python train.py --n_experts=32 --experts_per_token=2 --d_expert=256 --d_shared_expert=0 --hidden_act="gelu" --moe_layers=[0, 1, 2, 3, 4, 5, 6, 7, 8, 9, 10, 11, 12, 13] --router_score="softmax" --routed_scale=4.0 --balance_loss=0.00411 --lr_router=0.000751 --tie_word_embeddings=true --max_grad_norm=2.0 --max_steps=8379 --dataset="wikipedia_en"
Below are experts of layer 7 (counted from 0) of a mixture-of-experts language model. Rows are named router (the router's row for the expert) and show model dimensions 192-255. Each number is 500 + 25 x the weight over its row's rms, rounded and kept within 0 to 999. Numbers have three digits each.
After each expert's rows: "raises" lists some tokens whose logits its average output raises strongly, later layers aside. This comes from a sample of Wikipedia text that the model never trained on.

# expert 23
router:527476525545481500430518497497531488486505496529501513518496490532476519488535483476441523456454511489482453472505508518507477504539538470494467501568477508494508471506493520533479460523484517
raises: " the", " its", " their", " his"

# expert 26
router:508501532509512482498533517492455483485456536522506483483457523525496501463505478465457519509451500494511470501462481434541479456506544509470475483517512503541485474479495480512500541513490564
raises: "า", "iction", "mond", "FL", "ican"

# expert 2
router:504491533507509480497532514494460484481457532525506483480459524524495502462507478464464519504450498491510472500460480434543479450508543509466474488521515501543487478478496480509503543513487562
raises: "orship", "ife", "book", "ives"

# expert 11
router:501499531509503485504534527488457481479455523526505481479464529524494512469508493476465506514457492491525472496472489446543479450521542510476479479500511496533482482477504480505514559494484554
raises: "ire", "ello", "una"

# expert 6
router:508485501541511471500525506504490460479453503520493513496472499478480494456526504491519488474506500437550504517482445490484494496487511479508493500529502491547478499521497501522456525480500531
raises: "0", ".", "5"

# expert 7
router:490493517538538453503499543489504469519540507485510507476482498486482505487518522441513515472495524497505541476501478498490490498503497531497522537489467534529504502495458485501467480515446495
raises: "-", "os", "on"

# expert 24
router:505500533509538473490507481508513439523454515497505473482470475540435522458496519487454466500506496465524502512492485502511457497556537484479508527524514549514505460472483512502490475484488537
raises: "\n", " The", " On", " However", " It", " These"

# expert 14
router:506504525488549468473517504473473456515506520548505484528457524492505484494528508480469524518467507471444479500438454458533474498506534528506467448530532478575483463508461478515494491511467544
raises: " ", " and", ",", " (", " in"

# expert 1
router:516509493550564487464494514500520495505511488548467500476464524522505512496477512498464512489492493513475461489470504492467456494498520529468520487535454528518511488552445558495540520525491483
raises: ",", " of", " and", " (", ".", " in"

# expert 10
router:508506481502533471501533492506467497494498495497477504520493519551504502492467467501449484482468499481523500499496466504526463485569542533522461488517474526550515479511459512491491526503482488
raises: " (", "==", "==="

# expert 12
router:537501562496527500457531544491525495505519514525465457467489527536491515450497469476493450470502501472524457439487461501478448458502495524508462465506445531510472493490503502531500548470483499
raises: " (", ",", " and", "\n", ".", " |"

# expert 17
router:548497481534539478504497527471492495529530535517503421487450505497479489486494487495499501465496480508534497520476494512520472479499544507518513534505506473472500481521490521511496544476488484
raises: " ", " R", " C", " S", " G", " E"